config.toml
d_expert = 96
norm_eps = 1e-06
optimizer = "muon_variant"
steps = 5217
Below are experts of layer 5 (counted from 0) of a mixture-of-experts language model. Rows are named router (the router's row for the expert), up (a neuron's input weights, with its number), down (a neuron's output weights, with its number) and show model dimensions 224-335. Each number is 128 + 24 x the weight over its row's rms, rounded and kept within 0 to 255. Numbers have three digits each.
After each expert's rows: "gets" lists some tokens that make up at least twice as much of what it gets as of all text; "mostly gets" lists some tokens that are sent to it at least half of the time. This comes from a sample of Wikipedia text that the model never trained on. Tokens count by the router's weight.

# expert 15
router:150126139095111124082101150114112131152126115125108154171094120099103113117109086160117119151136173113126088141164110140121168133120088147143142155131146108150155097103158134126109124084155138123160183155163194139118147081122102132122129119113192112128102113163102111137128144080160181111151142158173137156120127134152108169128125145093
up0:074126167048154140139115117154110161094110139136100142113156149100149165118123100166115113158135128150110174105143139125113128102135101124137122108162161173170105095156113132149119114101181166110106128164177122157112082093114093127131131063133125153134152149120086154090159113099170140094162145127153137075099136150123101137169115107160
down0:133121144137079134113094113142158180152088131109134121102092121124127098117136140085116109128101144127134138095133096140112145166129119097113100144110173173076098103081106140058129132133116124140140172177120100110144076134150123145172145114124059132154165130096117143108170115147108134113129084128156101124143122173113108153137101125166
up1:140091139118090172103121148124112182113113091105113117117137168132152153121109131155150096131129105125118104111148122135122143131184131166120123101136150154125129158126133069174106143101129145144171129126164131087103117096120129142128114145119124106091104132166112150151125123094135129097133142166120125127110119157156157126155113131135
down1:128078142148122158087119096112095147169131144115115125112115117111144162106161164112086130147111114128159060119120143154135130118098125153094165133152118120143176124102144070133147115122138168125134149078165143148095113124122154108165176140127145107090101194101144148115114099117123124160148108151090121080146122123130121130204136118080
up2:108123148104155135095105148158118119143179136112142117116084136114138127163141174192176144149159147118145152188145128138144147136124106098112091098123111135150140130147154084137129144158144113135125158136193130133116084151125130157094105139143139119122099135133135091092128119116108085159178122126121154127113159126095147151136136128156
down2:088104151129157151156105116139146110112160115121117128112117161116153133108150135070152167102110134117164126098151145109111086085104116134138113112138110106131146145146147087161078113149176100121162122136115110121090106091114126130119115120125100119179156104103120169131107110117133121189109130091102141065139119091119178112134143133117
up3:119171132135104114126100080125117158152138138124134146085121118113150140114152100159149158161127172110121139147117088170114144143128129169123132152167170083110150154164151162142109064120105122163149122130127091082140191132112115114123122112141114150127138134125114155147085136124136132107154112154147124152081111134167135131180137158128
down3:095143094108137148107069108064129134072091111116166149137152144104119129162131075120148120145118130117135119144091116124137117092114116128165157151120137130150117121163154127181162128104145140113118134108098135124133135130146118109203154144145179115143180114116153114121122185164103117160130133115153119139158108182122117107148084138135
gets: " and", "er", "201", "ic", " t", " or"
mostly gets: " Best", " Pr", " national", " tr", " Tr", " social"

# expert 31
router:112118144141104138126123133139152164131132147144117124091124172095103131129100110117177147152129135128135104132145150045159125161076112100079131102125181095132114113145144103094132125130111161100099118142123079119112163137152140147131087084077140098174132150124106116147119126125140112098138102145143104152155142145119157099101141118109
up0:107194143130101122146126153111118174088101135107132123137101129061135112154133134146111113157138155107146132122051092125139141177116173143117136169133191100122079145143147132179134113098126134100115100112179110152160134134137120076126117116109203151187161113143120098142121128094101114126143145087147122147158111104141177158137139110142
down0:166149103139093129109135116089146114130114126128107136162134115093171080155097117125155109119110105115126109122115171149118136155125118175164090163133109126142113112136129114086072121129139150129126115095123129153086122116081088084121117107145156159155173151109183133155135151078145074114136124102135145135146141150147140152119145152148
up1:142141120166072149151121105149137124127074104136077179138139142065109098144155121152141110103148163131132130059120122134170137119138169138139116165093126129092101153137139105124184113163152149143143126145095129097154134173135116184142135073096157154150102122119131131174141099168139132167078159150140128104114140135079183111129110136110
down1:087149126130130158139103141116131144134120166122116152124139099140135104140157116105113141078152094143108107110145112098113092151149137121141124137133132099106070165121120134145127188122109078092175113123152132140160129139095092113163150138159151175171068121148201111159125137118132159159132080129125097125147134158134167139178114118105
up2:105132122077077116115069174111112139122102163103166151144113123139107120130110158108147102149087125122130154120094138125150106125139107125123097117078072105109111065184120148126141133104117136139102098123161107133109111076128126135137115130149116065076132102112106120152126132044131133126106138135142120153172109084081114102124120133135
down2:121100103125094138147138137144085109131124111121138103125153141062129123135107110118149112116133126159115112167099140162139133096080118166140115141099090116146157184126142117099148130150063116121159093109158122140144130173131128108189117153121113118113106143172147099111122126129162124091076160120098147133130174119155089160159129180091
up3:112119129110074129101105129089144128146130152142135148169178114139097149129125059168108147156119122155127124170126140134133176111130099149115127152148112118093148104116112129106101079119134125115090106086157131096133125101113112137128132093167135148129138123130123189143198140122152104147111170157125117134093116081133105127131104171134
down3:085153099143101120108096101121108128101159116138141118122147147123162138121144164140154077121145133089091110139149140123114152110129097092099111103123146132125124135095089114120126138172156163099137068142101120137134150120113128170227129176138097123108083176085138090098160118169116148115134129154102110107111080125124131129155082153166
gets: "\"", "The", " The", " \"", " the", "'"
mostly gets: "\"", "The", "000", " Sh", " km", " million"

# expert 16
router:152136090113127128143144164112166086097122150116129124110183132114119132133124131140100140165104131128207116117150158148143120072130123145134126123165133135126145126157165142135121123154145114150152126118121144161139095173118094143106130144106083173100137146089114169133143158137111094120139114132122135081096108161080132178135147187134
up0:124104151195142154134089127140138116176130147092166135125111166195148121127156158115152137165120147150095104143135100074119130116091142140156141100103156148098148152130112089128130128134170143093109128122136149150153158180106121103135185109104124108177107113139142128075104086133118150142135103128135117136109130094132113161135128171147
down0:123125092148136159113147168139112150142140102123157169136133100134135142051147127091121115112135138081092136126123121117149117053118137130140138128091136141092091125071097148128180116145062124132125117145179116119161158140124120136118137120124128162089130093117145165155133142121096142096138125112142098149129151149135144114102068129158
up1:101134157145107152134134125136122121121109143134174132108123121139124132127112113196082111140127132066117091151130127147125055115187116129158126102106130122155143133151131133104145106117116098138112092100128136154174121126162150111050112160127111133129143097152119095086109088189087125097149108153140146143144105087102125094179129126150
down1:088112140111111185125168128105118098092109176112166163113110149112073155148129128144095165135146122171115085124116105074121157115156124090111075099135190150119115134077136103168149166133152145138130106130103175118160149126123166119110143149134163111071087119157117100098179155140122108115099088106156105133146111153180106135149119142087
up2:136124096158143132156069124130141099106093124117091134110112181142126132129139146096118154127116137134116151127138141135128110133118138103120091161122106163213130091144102145130133103123120150105167083161114121190134156117131094095170108067090138126146161134130174110145132121167134157137162125150082066155147114119125168134100131122121
down2:110129140155105086161123142113110112098177104116111133115121114115164114120138124115125117133161109129129152094160064101138149157134103099128132118136149146139107126158114122144141121119123101110126156173167136114167127087116135165123153142142139123094128100137147131172132142156091176132129115145172121090081104131169094099149130077077
up3:157106175094146116130123142169139135140087121119151139148127066141128134096123127168134148141146155128108160165124095094138136139159074131101119144138112134137106139161133082158099113137124113127105126140147104108122141120123141181127114130139139132109106145154098135174110143173122120121181103106091169165117123127090092116145084141129
down3:161110164127142125150106136170106093099132153124147079114117104129117163122158140151131137115104132135163107156125103170144137088129075152114076130092137121135122113092129113105128106158150083162100151120151134119144144108127130124148120116150148077099125125117111144121129143188133106143152133136140131139138110155109158096104097127131
gets: ",", " |", "),", " which", " to", ";"
mostly gets: ",", "),", " which", " who", " where", "\","

# expert 3
router:139105149064124081082133113167150097137124113092165109138127111114124110117121153078139124144084160155145142133149166160104141126120089138114101118122099107125106167137096068152108096163101124140131127144164151105138170101150145126123122144110110123132136128102110145159104092087145145173109115130136098119083108111196115111112118135132
up0:144099139120147087123115143109149151133146127120114137120123132121122113169132120131096126123103139115095130125173091127127138115112153116125144177120144118171096182127139110127128129120145136175137094164137120109136107121127099167115126142164148158138109116162073105154166116155144073130115137110148072098138131118183141111108127188083
down0:103118076139145115132129127121113178172064144155138131095167161116165112129110142109120164107108115130101137117106131125140126124123135137108104148131113145116112121171141120129159171144136147079146093139110133125121150106148178161196152134137129176157137115135119102098106056132146143137133139101161128133144126108131108092132134131162
up1:125122165117136116144148114141119127131156129167168136096137132178116143116187131084177127108131130167154144160108129124130141151131097126130120119126142153186122121123140141142112120137102081115113106106143100141120145102127161133121124137130109116150116118159160147156144139134130114127105151116090129120129146126127124115178153112105
down1:142127120146134179141125125156108106108097095150151152122102140116115142132127111124121161106135121119106133079136137119090138145112131130119130124095151141129128128109167142128121164130166113113155134091084137115126129114140155114149188153110146123128043097151113116128096141155102143155105135107064121126147115109088130121122098120135
up2:188120146098128143124108110136138120117141095126105104099161146111159127111145097145088108150146134160115187099154114121132130194125167123138123122139113125124140111135132130135110175130143133133089131131092114131139141135110142127080145103140127151163135154133132172104114089090164098122116149107101118146133091104122104109120154134075
down2:112120144137169166098185143099138128102133139149101133135088109090175099172132119126161105149081133114120144118159118117127123058151113132109186170146095094159157080110088144119108121128132133161134120111130114126114149083131180176145140135144148135114143118099094134100107156135158135160160124106149177148116145128095126141097149144164
up3:079122133144138100166123088169133133157136155090120135133131163113083102144163089109169081102129112149140125096135174107114099159128124137114115124142120132163148157117131148149143111198136101134155112121132103149097142153092178117129123162086139142125127110151102137128122145162116155120119122115112115137140131127125080124156164074108
down3:107112120128151124169136086119154113139131095148092133151135132183122114102099127101119130113168122113127106114130191144128149152105160135130108158098148142163114141146127141167118088111124114112161133131142077114118127127135143133090086095141087122133108137143128153093139113131112111159166089117088102134101127115124133126167097124145
gets: " of", " University", "s", " government", " time", " House"
mostly gets: " University", " House", " government", " School", " area", " city"

# expert 4
router:101131141082088160137123125172135114152162098116177151124147115143071117144150059131126145087149128138162127129110134078155092120094156119114143105100120112174138130097126100134113115140104129127118118170175097125150155155135144121117155139149102096093140117116134146130161084114104143135109164095090110122117159074165080119125154129156
up0:119136111127109125146092119161163145167155122162123148128082152119075093114099102129079098138118170143094150119133140104105102118137169118131198128139118084132105121180167127168112133126109099132107137158127147106163136146097111143082145095128130108145156133107153111144147139174148144141124126175126069151136130153108128139143146185142
down0:085118160088095109118130149108133144096184105166097127139154144148096195123112149108156119134157123128101116172161148116157143135134108174124115129145194142108130134142158129150085096104115149123135110106136141076098119096128133154130146134154118093155170167113110091078093160139125114086106088125125115118130108108107152079126125176121
up1:152098154166118142131142186135141149096129129103089086102120114172129126122130158114154130128102102152087143137053121150101112112102071128125153153139135132114113100134100157113101126149086136130123174114146120187114156169127163111119126140086090109113120150107177145108153087128103127120138138150122128141149146114138165145089137115171
down1:149127150114071127151157147118154121145114172133132125168160112099091144114111119186132147124125148126108123136147131128126092098156101132093175120158099151173108101082144134132120108091161124115113137126106131145121104142187137108085178157169114110120135154111121116129120106135123133123170106147100151124125118082150154128122098128149
up2:118123146143106105135126168107138121109081143154138123137126100141076129108101116156142100151151153102125161086123146095122145130111124100123137108109133113126132151141089126152137115150142202123125154112142110153115214152131146177130084156115147151098107141127174123140106124107118130162095140167154150150107132123142137132155134128112
down2:121103144124097100102135130135127128121172127184125108135159120163178137182107104137136114118122106155118139102154136111102131095101105154092126166120088113094105110124154136111075120141152133094103146119104143171158098122153151149115123130161119160093113104139127104144137128082093130104129126099103181140084140101119130145105119087118
up3:115192109122146100096145115127153147143143117179066070118109131129127082153171099118127173118110146115131135118121160098108156131131153143150164153127121091094145120135132133149111136067115118155111108122101111129101151112130128153112148135151156153114153113111189124103115117118098117144122131121122144090137111112144129160133130118125
down3:122115086118139165108137173151146101146127122165158148105104126126161104160176136148149143128145155137158157100135118120180145136132154142152155101102129116125152094096137120091119103153121170136090140136116082132126129129109120128112123124165130109108126146127095153093096117126100109106120125125175167114144149139090169114104163137103
gets: "s", "ers", "ly", " also", "es", "ing"
mostly gets: "ations", " government", "ity", "ly", "ics", " members"

# expert 1
router:096118202120162135126142132147150092123095102140098104129159173130116147122149145153141146109111141113136149142103158144153146103157114091093139119148163118109110134146091097102134177130155096090108118100169147110126087094133135107171164128104137148137139155134104132139157136178173149149092099125130079168110106125166145089136154148154
up0:134114120115117103173113119125123129108147121120112151169165119158138127102128135126120172102160173172112109146110190140149112085165152113102137121071140077167134103168115102114117126159156145128130106129156109065103115104127135129100095080123135150106150139160144149107106093135122121144146138131116091102129068134158139089105137120155
down0:150184161145142105134145118081108161155110158121141155148114133175141142130143138090117132122140116134144136135074120159131135094110136133073133165115074168135136107077147159129101104132147107141107117161152107097127066136145137131132121110137115086109107128125093114115123116099150148167117053147123135135090153099127139134133099119136
up1:092120162091124115132096154116110136117102118115149148159103131135113133159121140142099157091129137125100166138124139131136103145104124152107144047119126088110148125137097148114141128143137148152131127102146180130086105059140149170116118099134104175123131125203110152109126153128109108153160120126128160095110096148121114094119117111126
down1:136089102101117098117162101131139159098098110155073113148126091114104118140123177115121115109145125149185144084116151136108053155135126166129125150139139143127142140151118141145134149088132088191126155094131111118094123124142126097125130138136126123124160144148107159102138097171140120113116125114109129090093125118109090135122135071184
up2:123098098097120092158108105175152126117112170141106160078119099179119119091134107126098118113116138180125127131122148119148141156161178118135142081158204146140151103121109122142135099123147103122136144157146106117080127129118187136154131117139109104163131107134094125173095125127137165132119115127129112140109141135099100159159101130084
down2:149092137151128074133118116174135156163125120112159109163116137114142136152125072176112129126122110156115133164107140122155129122137122064116114111113123112132151117124130133146114094122107157122109139167147137135130130131128167097146145137142152098115110146114104118102073102155154108154133178126127120130131129089161109172147159139120
up3:135150176121121106106088125141134168111130155117162133125117140160085133121143111111134115131115154152121078095122161136145143135123158144091083154111100109105113144145128143121135158137163102085105130104129104190125131129117150103158150107166124158160125107135092128129163122133149145167131168103085129133118132089122189086156102174137
down3:104122090111135083132101115132155134113149178181156120101123144120148140105142134095109126081128113117104165126095125125136089105110138118103129169080082113111127139134127173104099145135084127119111094076150118140154115069102155118202080111150147133135100096105133129094108124158119186153152152114124146146113147143134132123107117176156
gets: "\n", ".\n\n", "\n\n", " |\n", " S", " B"
mostly gets: ".\n\n", "\n\n", ".\n", " S", " =\n\n", "==\n"

# expert 20
router:145123141158150117125171193061140122082125164143156127147117134141125138085133145167152128142103169147127114120104112169132134077163120158134136078153140159108094110152113130145141120111081121119137157089100151152159159135120107166116118114096129133139104162149128125139129129178107116133118102124126143147157127136087103099121128133150
up0:128122087134113151131134101146099158125094169141152125145104106117139130084132124110142095129099117120150131124099130157145097168125146102100148029130150090115130116122098126142134097174135110174141139125142091136159132119097157143129153071115112144080140146109144135089126086158095098085110111094108129138116142103132148111166142126103
down0:139090139131095136116168145136099125106101149103124147124141124159125116149086111162111108186092126131140098144100128112117111185132179134115135126138095170177117103124121159062138133151146127126096119117174162178116103108151139112123175143116143145111131126147138104140178105106094131128140105129134118124135118108141168104135117120099
up1:123099156114152121170167150130098117103117120122103103106159174146136115141097101151115148122153133110152108092115126128092148137116089114105132116121116145095153147095120196173158122149110164144140093122136138110120120101125189184102133121119119132115119113131140131149127075147138100089089142120137133117137133136109106096149104153068
down1:125071096133119134130136143135116118139156139125107119078169118148089138155132127130130133075115133101159131109150188119139097136162090151126157178135135124153139120130089136151145109141075159108133135153117133155080128114159150174103133130130172124100156099142126138113114100125133146094139151111089129103143117142112174129110124137157
up2:148135134132156138125149135182133125138141162096158118100158117108045124115120116092136162133143140157106158143117127126091173144084118115143107142149134109092103107108081094135121127135158137123113112141137101159109131084068143175113123161141107103142108104108127143143134085092102140087123125137134106120129107087135130114104153151155
down2:108102110142156141143162131152161132109097078106120152140137114105140122126133119135120114099151140152153141101213096137123101163064077091146155166134145113146127107086125133164128122125099138123143154144097086126135143117156150108162145102090153136119105141099100114137136103085128126140153146100094136144139152149139121114143131125111
up3:131108131144132135111171150120160152113136185098147095137136136153111137143118147187110146118152127117128072082147116151162151121145106070083134144107120066120152126145111135101155131110101150153105117157109126131081116136107133161153171110129129129130140120131156126101127103114098153141121124076110117092158124130109117119148131119138
down3:143162123144118150123116166167109202130166099124093150109145157179124077099127133139119125139126124155124123132118112106131097092099166086127120153132186154110079143164079118154099114158126101110146131110119139152149138160123143135118152147101116164129085097109124178130098118134165116085139109123133120132126094133115140177141135123115
gets: " |", "-", "|", ":", ",", "."
mostly gets: " including", "|", " Robert", " Richard", " William", " Succeeded"

# expert 2
router:147092118109129146075132120081168145163153144166145106140116129057141079089154135123132122155145118080145168110119159078156183137115120144110114115145144105144123120088109141142147142105151102129119092105152156169095118123099156177140091160105160112114122147152110112147124143167154150126093109091135090143165132150154104144148135127114
up0:136144134071137147108131123136096079118169150140138102125127114101135116165145085111116133136132149154153101080102112159122150160130150111115124142111141133133146128131124117112095139136115130158120126115127121155099109098121179077120150160144164139117170065129135145123175102105126148114147067135120095141105128101127157119171160106103
down0:154166099138136137121157118124129129186128131124137146134128118107138119134108141089094142112149128146130135111114092168141129163113112141106119127153131176166145137159146142100115123115138130143146144095119131156134116124150121103112130187121115145114177110188135141110124161153155107105173134101118125145125119175105150076132088106098
up1:144109102149125158130114124143121107163130142111128111094126091192100128167126162111111154109120122133134173104114088130121114136135105105134131153101160161136146105144102105117153115129172131122121113127096100161191125123174127134123097151084155149101139113115120097132132118127073103071157120158136077080144112134085093129123149058119
down1:128169091157103162130126154088081153122106130115145141117146115131134110144150112116084111112119135146159127107152125150080104158144123152141138160136118125111140127100121163114150125125173094087144094105110097138105120128189152142171142161134141104163096153113112139145169121151105138162091117168113118129127121132106138148132136112083
up2:167123117175100095132140136138124164115113143111104134170129156093112079162124095146125149136117127163140123070147135114113141139098114139094157090129136110136112102149099157111141101109115124121128129105116137122127085125152170168111102119135167117105108139124128120128134150154100152127152135142141123136153138128157096117112148112124
down2:121081108139146135140129162159145134099157103105110118101165129133110131158165093137108113129144098101117133124105095093158109141128114160127127126140088103155104124130126120121152085143145126122119106138110117138139094139129142148133116094106140125174104102124115120122140124163117110112128145119188112147123149101122101102126126097166
up3:132140145139112154148108090155116130156105116082162137139156149136131125110122139141157127075094129115123137130096155101142104115124134122121153116142113151158140104132110103114134154132136140125112142098108141150109104137115108168148118145120143093110126113198152097167128171126174132129082099143097138127079095113112101127095152123134
down3:114153113137119134131110134133080110141097137140161172131125119111117114126178101117126088109108101135147104139177147162120132136100128104120143110141134148121122137192146090121154139150133138132173166130129159130094130131117152153168110138181105143135146106105129141122103144137143152193112103139070154100122123116092154110141160161174
gets: " (", " in", "p", " c", " for", " v"
mostly gets: " c", " v", " p", " st", " b", " sc"

# expert 21
router:136139157113149095129127128099112110100162148173118113108155171146138140069140153113139080148100109123136126119123092150147135147102112143120155123144100161113136114136174109147130102112157149101100143163162156142179121122097131163141118120059124097128109163144112123107096139146086128103118135143101152109125138149156157126093145124118
up0:155081136129118097139170120114151075143149162172136112153122117171124147102124129136142084117123118087132139157167136112112129124143150115104110101160141132110103131117095126088124134110115166103121130142147134102106135110164165132134133133138144123142084107119156105136141136105149101164131139139135134130112127159172127135131131119145
down0:170105162104113077114141193096158116130124127135113132149166116164107121121148125178121150156122100104120115147118170155115116115107105106112158133132092160121126107133123143142124187106115139096138135138068102161130093137117107110186126084113149151145117152139166114133102135129119150111145133115134150151096110130112091160105126124134
up1:082117141098113116143111154142089064153129110107122126114111100124124134104118158130129166099121167139153131122120158107120150105134128115139117141126125103116131116154113109137131142173141182122149131126120132134158120089092130158142124124125117120116134175112104085176115140113110100171148096113105166074142125121101123131102136144160
down1:082115128127113151103116148101173162096162142106122109157157130157104132115142115140113151154129129110099097123127059145101131121131165131122076156130121117080124144137167099112124106119166103148105124172161147139156084089083116106124149110110103098173152149083130090138156126117164113159124099191115136108093115092101108158089158128156
up2:152145092131101168133051096127145144100111133161157111118148152101171165119110104125097089144140100076122124087099116154117143133101134118147124162147125125141121122127168135139157200132127118137119129144094055138166140131076090129108126095093104115179143127117169066121118151128078128134107158153113124140146137135146138133124145135141
down2:119125125113128139131134091130097160154127117132148137088151166103106109136123148128121146109143103076061148097096157089099078141108148139125119129126170140129130130109133105157113137133149153142168121112138099161101147113114131147121163136106090101159146100141107139134069133099112146123110135156149155070167116088124157110128107099107
up3:138107125113124061162129099102105136108121125139107094152158097117126122105108125112136105162118136120151160144100165112142086102117141118134123145112110132127053084133107146123115104092104127075160099065153159125092124124110133105105116120122094106147149134154128116114115172146117130122140131135153144154110110107142137122134112076116
down3:106112116138135145113114087119103140149131108125136133125177117156091127124132143116105172166102069085134156161138155112165148116159127152087134079111139123131168112137093139145144123143100157154173113167123128146140143128104161146042126108134089103169137145138117179131126144119158141153119096149168105113125123127119120144146091122129
gets: "|", " |", " |\n", "\n", ";", "-"
mostly gets: "|", " Total", " El", " Votes", " Candidate", " %"

# expert 0
router:120114177119129134107111174138180145110112130106151119114113119100122140167106092143084158133158113120072141138123100157141122142115128127064127106162140156145147131121105140126130091172124147108153118099090131143148128100136084118142101134107121100153118062135123119135126110144167122133123149117117108148148150133119099175155124157087
up0:098116114106159132130118089124141147115143138103096122133127126096168153161095171156183140136129121153112135140159125156081134160113127135098144134142140065122149114093139153116166149134114128157138107133136100124122111137100154122117149099063124109160114150129094123115111144156123176164154193115167133141147126094190149141094085103137
down0:100144155091138131083148075131109154135101108191120157090127155128176141087167136117127084119104105142102171122148124124111150116141086160142170146101155107093140118131149125139105149096098135181179110108173107077096133155131107092130115085101120052135118135118145109079121097110132123091153146146109151138147097116132119158103137124103
up1:098196141114167101105129163152124131143136143095128118124139144167147134141135181155164141147170095090136144109119131127157127139168147087114126130103153114152135118137112168117100125159145120096111123133103147143164118173142126094147122104102122157121095123148111125163112126136138157114094111120157118101084121065147134129131084126098
down1:086155138133094090160125105123109118116146117168129095103149147161156139113125129131099138125146109104114163146111127132168142144106144124098080153091096138139150099138084114111131101156151142147114129130172127111145100120120179136125139152125082109121152168115101096116122112120150126154101138147122173149130149121107140133143169100138
up2:166123097149150139142101098099138116138145116159159152140141070118127111122108075112125112133095146128107140116148113159173114183134088178119102100130135089115144140098135121138128127131165113098205141125115145138120185123095153118131160128142148143139187101109148143110116134119136158145153125166101140163141168118162180092121141150118
down2:144135156106142166149117113133161118081112133071157131104169128114147119122115096143143095129103130097164112089133119107136132112168114098111159162176143154114149081089133106107113130150148127137124114162065103095140147153129104116092131120142101128113132103110116159117123157079163155174069152119147104147119129117119145144122131126159
up3:110095136167185112150091121101135128093144140197168132109112076118157145108144110111124132095131125130125133144148098112114082183126142129131125131128116110118106104109135133098123151116095163131140154140208132155134120127156139107136121136165166147139154101143148141167111158149140160127086142111148107106160138164120093170114126126141
down3:097135081146096140092096133165120139132133126121134138140112123113117094144136116130129106148086130145160085166138132150124173132125152110108131161118126110131101160111159137134141115120115105140092128155120113130116134132167151157102088112132126126117124123156123111157131058114087125123123113149124085124133153143159107175082122127105
gets: " a", ",", " and", " is", " an", " more"
mostly gets: " more", " most", " no", " some", " many", " one"

# expert 10
router:144142132135131107110154113166115113122115135090134145132156087131151128145143096122129157185137094117136134132119151168122108106165115114131126125145105109160118155107152181151140144142110124139135097102109087178136160104135126129075192152151082104099061153085137092163190126115110105151162124085114103153147139120085081121155095127162
up0:118155126170131135122122093137092138129117157127095137124140152159106091133151139119128165134170112104094133170137097126118140164130136147132172047117116124133121107159088160151130123117134145120150148171127128100150118112154133114127146132144100156143134123132095081115101145109112170100149170118110128126108070163116116161110091114082
down0:151092100155166126119115054154131130133112157143122107134129141124092105116113126149121133109142137168088123110138090116166117107129104097094110106150110112132116144082124111151123104137150102161128170143117087137188119112121110151113145137166158137117125092147145128122145112129108123100135120097134106155086115102145128176136168159147
up1:140132113155131133136171119109125123126139131147109154161113140143169157110139144116101116138123186138122126163100142063120125138066122154126087128146132151110133149117108100129164144113111161107140111171166147162136110140114096135088122134132148153117104133182116129083171135122137142121117142152112216151161119083107168149119149101118
down1:161112092120091144093135179126135123131125122083139110138119096138107143165137151128153094142115108110133175125105144144090135162116096126086155114101147144173097130087134141120110158095118127148115146116112122174118176126128112128140121115133124165150158179153140130156089123133122145169184137140152104156127120093097115100146095148145
up2:104117124158112140109151118126132151124097111082167113156124153150117127118127156144138095122102116136130101170099146103141155133166096096081113130144156158120093091092158144133124150082132146143100105145157130097114120126114115146157156139131115127130127105128102126095121114106168133120147102133120096131144152155128107172133126112120
down2:083126097168141136081088100140123153177137114094131109158147169157117135128130107127125120118136128113102136121108139128160087111085135161118147122128129107127116118129151163105131079081098138088113097099141158123125090161199118089085104110108150153170117129107155126088113084204112112134103120121145141122131119140118117106119104123114
up3:121162140165091121116113152115132093143162095115107146103156111117099119126089128158109151100145162101133149118146099129136144153134130108146118095117117166112146163103094112129113147134126118125159118132147170130113096152138128155127145151153144150116121116099201132111092124148126097095113090144143177127063149098104130084116139135116
down3:124138138163131157138122149093132154217110122122087121111128097135153127100136149111128190088169152126119128079144088136138159174136132146101127107108098131139111129171124138127141133104093158143128131131148118127118106143119110131132144141145124147090127101113108126102151154127153124121109151123148159128114142127129094093119151107089
gets: " and", " to", " was", " of", " as", " is"
mostly gets: " and", " as", " been", " have", " was", " not"

# expert 28
router:135115095147121166164111153122165142110105118125097119109166121122156156122132156065147114170109124139131124169107133119132125115101112160113136155108120144134075088148143133096126147113139108108095129131105135113164078117166115165121123112082093077119193130138155134099132105118110158082135101130142114141130113146137190138084110097118
up0:107103138110157156150166117106146129141137112140131157106163150131132179144128119101119161184135131137169165150113086123134091146128128159111168167114124143169126117083094086137115149134131111120148121128172152116127161132116134151118111071085139078132131144159157126131134155143095111071180128091186134136121127133083156155120112103152
down0:146129135095065176105090114103118097137117150118105113150156114134164182110133141155129131146075143118122179105096166144123153110123108119148118113174133149146112136110140080120084194100134117136091130089137115145097130121119122099114095102137116125149109128172126130073138131159123135150134140131140144174138163082093103164111112120130
up1:134169145135143135140146143153122110125099119131103126119128129131126070175138161077157142174130164145112106156066122129131135124128102168155168159088127088090137143146123122098129128138125108124139138120084162134128107162119097126123116100114112167124112134117128127166100103143106089165138083164135153100106108107119146079125112130124
down1:141139131179101101062149129152134136129125116173127070113098138128117094108164105096146118102087135110175162160121177138124120144105112130099122117157129172137125108179157120111125144138113183098124126128148134117135159126122180101075153134137096108143139109157084154139107073167126089108124145172129136110140156188162143161184142128121
up2:126149097134110127129096142134136152114122140101132134141148096146139136138082153111100117120149111122104169139132125133151168125101168118063142154102124118139145087160139182122180119137116081090137110094125129113086123162150120138116123115071137138143139138102139129173146157127111195147147143101152110143102112167125148107127108129104
down2:185107150120128086138119139119162127110109125114157119147142136119127102112114139172151091152111142164138144143112181140122168154104128132107142131133124122144098115116072130116117075100133101133113151115138159112117112139105130167083085125125130165151135124136109153094151124120143121161111096161144114094117144122141129151127092150134
up3:114113097142087079149148128130142122140087152130108140116135137130136135114090124134151115142152131130124167142092092141108096124131190156141171121096158070107135096118081098105116084129119128131181138119106085121130137104094100104108143105161118148151115114143136160125135115113108063147112142116115112125134122135138118102149123169074
down3:146125122106104126138184137124156083159146142104129152115112140150133111114135122150175135096162123117153116160145110158127112137134111107135146169152138158122152163122120143143172167173078123165150115118132108134126095130109124145072115122127131103112133181104138113138112135119119125158094112137147159140130121126196134137141171135107
gets: " ", "–", " |", "-", ":", "0"
mostly gets: "–", " −", "″N", "°N", " +", " Preceded"